config.toml
num_hidden_layers = 11
hidden_size = 128
n_experts = 16
experts_per_token = 4
d_expert = 32
d_shared_expert = 0
hidden_act = "swiglu"
moe_layers = [0, 1, 2, 3, 4, 5, 6, 7, 8, 9, 10]
router_score = "sigmoid"
normalize_top_k = true
routed_scale = 1.0
balance_loss = 0.00151
balance_bias = true
router_logit_norm = 1.5
init_std_router = 0.0343
lr_router = 0.000534
num_attention_heads = 2
num_key_value_heads = 1
head_dim = 64
vocab_size = 8192
norm = "rmsnorm"
norm_place = "pre"
norm_eps = 1e-06
positions = "rope"
rope_theta = 10000.0
rope_fraction = 0.75
qk_norm = false
attn_scale = 0.125
tie_word_embeddings = false
parallel_block = false
init = "uniform"
init_std_qkv = 0.0269
init_std_o = 0.0
init_std_up = 0.0269
init_std_down = 0.0
optimizer = "adamw"
learning_rate = 0.00457
lr_mult_qkv = 0.4
beta1 = 0.95
beta2 = 0.98
lr_head = 0.013
warmup_steps = 236
schedule = "wsd"
decay_fraction = 0.915
decay_shape = "linear"
final_lr_fraction = 0.05
batch_tokens = 131072
max_seq_len = 512
doc_mask = false
train_tokens = 756300000
max_steps = 5771
dataset = "wikipedia_en"
Below are experts of layer 3 (counted from 0) of a mixture-of-experts language model. Rows are named router (the router's row for the expert) and show model dimensions 0-127. Each number is 500 + 25 x the weight over its row's rms, rounded and kept within 0 to 999. Numbers have three digits each.
After each expert's rows: "gets" lists some tokens that make up at least twice as much of what it gets as of all text. This comes from a sample of Wikipedia text that the model never trained on. Tokens count by the router's weight.

# expert 1
router:479497484459498507483446502492437474527496499531460498489518455525493518526520480522451482460466505464473494524496478531511512515527496485479505463509512486495502482479499467518515496448510482554481452522489497526483517489485466504451508493542545487512466473505508529509482504503511500486480523491541480455514504496536535513516555509480500500533528517481493486507466463556483498468464
gets: " |", "|", "=", "\n", "\n\n", " ("

# expert 6
router:507508520468486540515516544497463448493504478453494508489552512532503491501550531504518499487485512521524488473459555468518520503484482521489450504503479464529525504495520502497455516484561507513489511478527435520449507462511494476533497529533500516492525524448533487518510492518571533483498482476514493508491481500510507544477497521496492492534513476465502497496502479499484482484524
gets: ",", " the", " and", ")", "s", " a"

# expert 3
router:489508503530472514488486505482527538514566509533510526464529496518500496512494478453461494530524551500511516494568557508506535504519540501502475487499497498541526503534475496503520462486528508484478502512487520515523518536486477453522540490504490537497464483508533484467492516500524515503468535517529537471502505487462531524530522475498477483503483481489443471474479553511503499507541
gets: "-", "\n", " E", " Al", " U", " C"

# expert 11
router:507521523483497538496515507523473485497482503528460466526493485528471485539512502496463517489509496512493504535492463540454514472460487550486484489502512530479479502487535509464479522531488512523489499467496525521480504500490536507523483501456493549464469492522501470550515463478491472549522474521477538548498539440492514485482501529550561516509471493511496500504496494509477492464547
gets: " of", " to", " in", " and", " was", " is"

# expert 0
router:483490487512489535492460471516505501431517467491500490527487466473470474488512492536485488515490461548530477480473469534523448502481476495490476500543469514470488478493517481469471460513497466532517465485501473490487489537472499494530484491463523472519496467517497478507513507511445478470529470521479465553462468536529518476516476502487517493496509475517476465513466481464530516500465
gets: ")", " was", " is", "\"", " =", " were"

# expert 9
router:532472462497494539505479477506474479524533530510535543470490502487487476526448479532528504487459489544477509487520466506477496526490472512510538493493463496473484511497501530509466508452529497495506472495438457474474507510488509512522503491487518443472516488485466499540526518495561553511473478490476476506528548476491498541550513487469510513477504514527514504489504518483477524463487
gets: "s", ".", "e", " (", "ing", "  "

# expert 5
router:542550545489513526499521486500521490475509467504524497468508510502537441494512483491471484542497490481512517503558545530498558519503493492492493474517556526520548506540555516494515541497472504491490524538520477486507504496505509488491551514544509492487539511458542499493527516497520460515513517518519525454499501481515532491510512540502496494516527513537505491488527505483486471527554
gets: ",", "-", " in", " to", "d", "n"

# expert 10
router:529537518510520488504507486497525507514530446513481467501495509512470488524526461483451507495534522506469497518516518538522488489479512499529530497479542495506527532535530504502504553508474554519476501566458541496470496459505525524501496513522459543471478492480509515505485538489499513542490500518467467503531488473495506497516489534478517484524544505537545489478479528502469450520534
gets: " the", "\n", " |", " of", " in", " a"

# expert 14
router:544496534529497492514524509534541511504480503520490462491477464474472490461536555520467476503485483460509483478499507504514528475507473477507500516514526477503534470527506515518532514539457502482491451517508471490487525507501547535516517481529482506482533553483499528487520528512501466502478495529532508487521504492523531497507492532497491493530548449505556427531467474516500487522519
gets: ".", ")", " from", "%", " that", " —"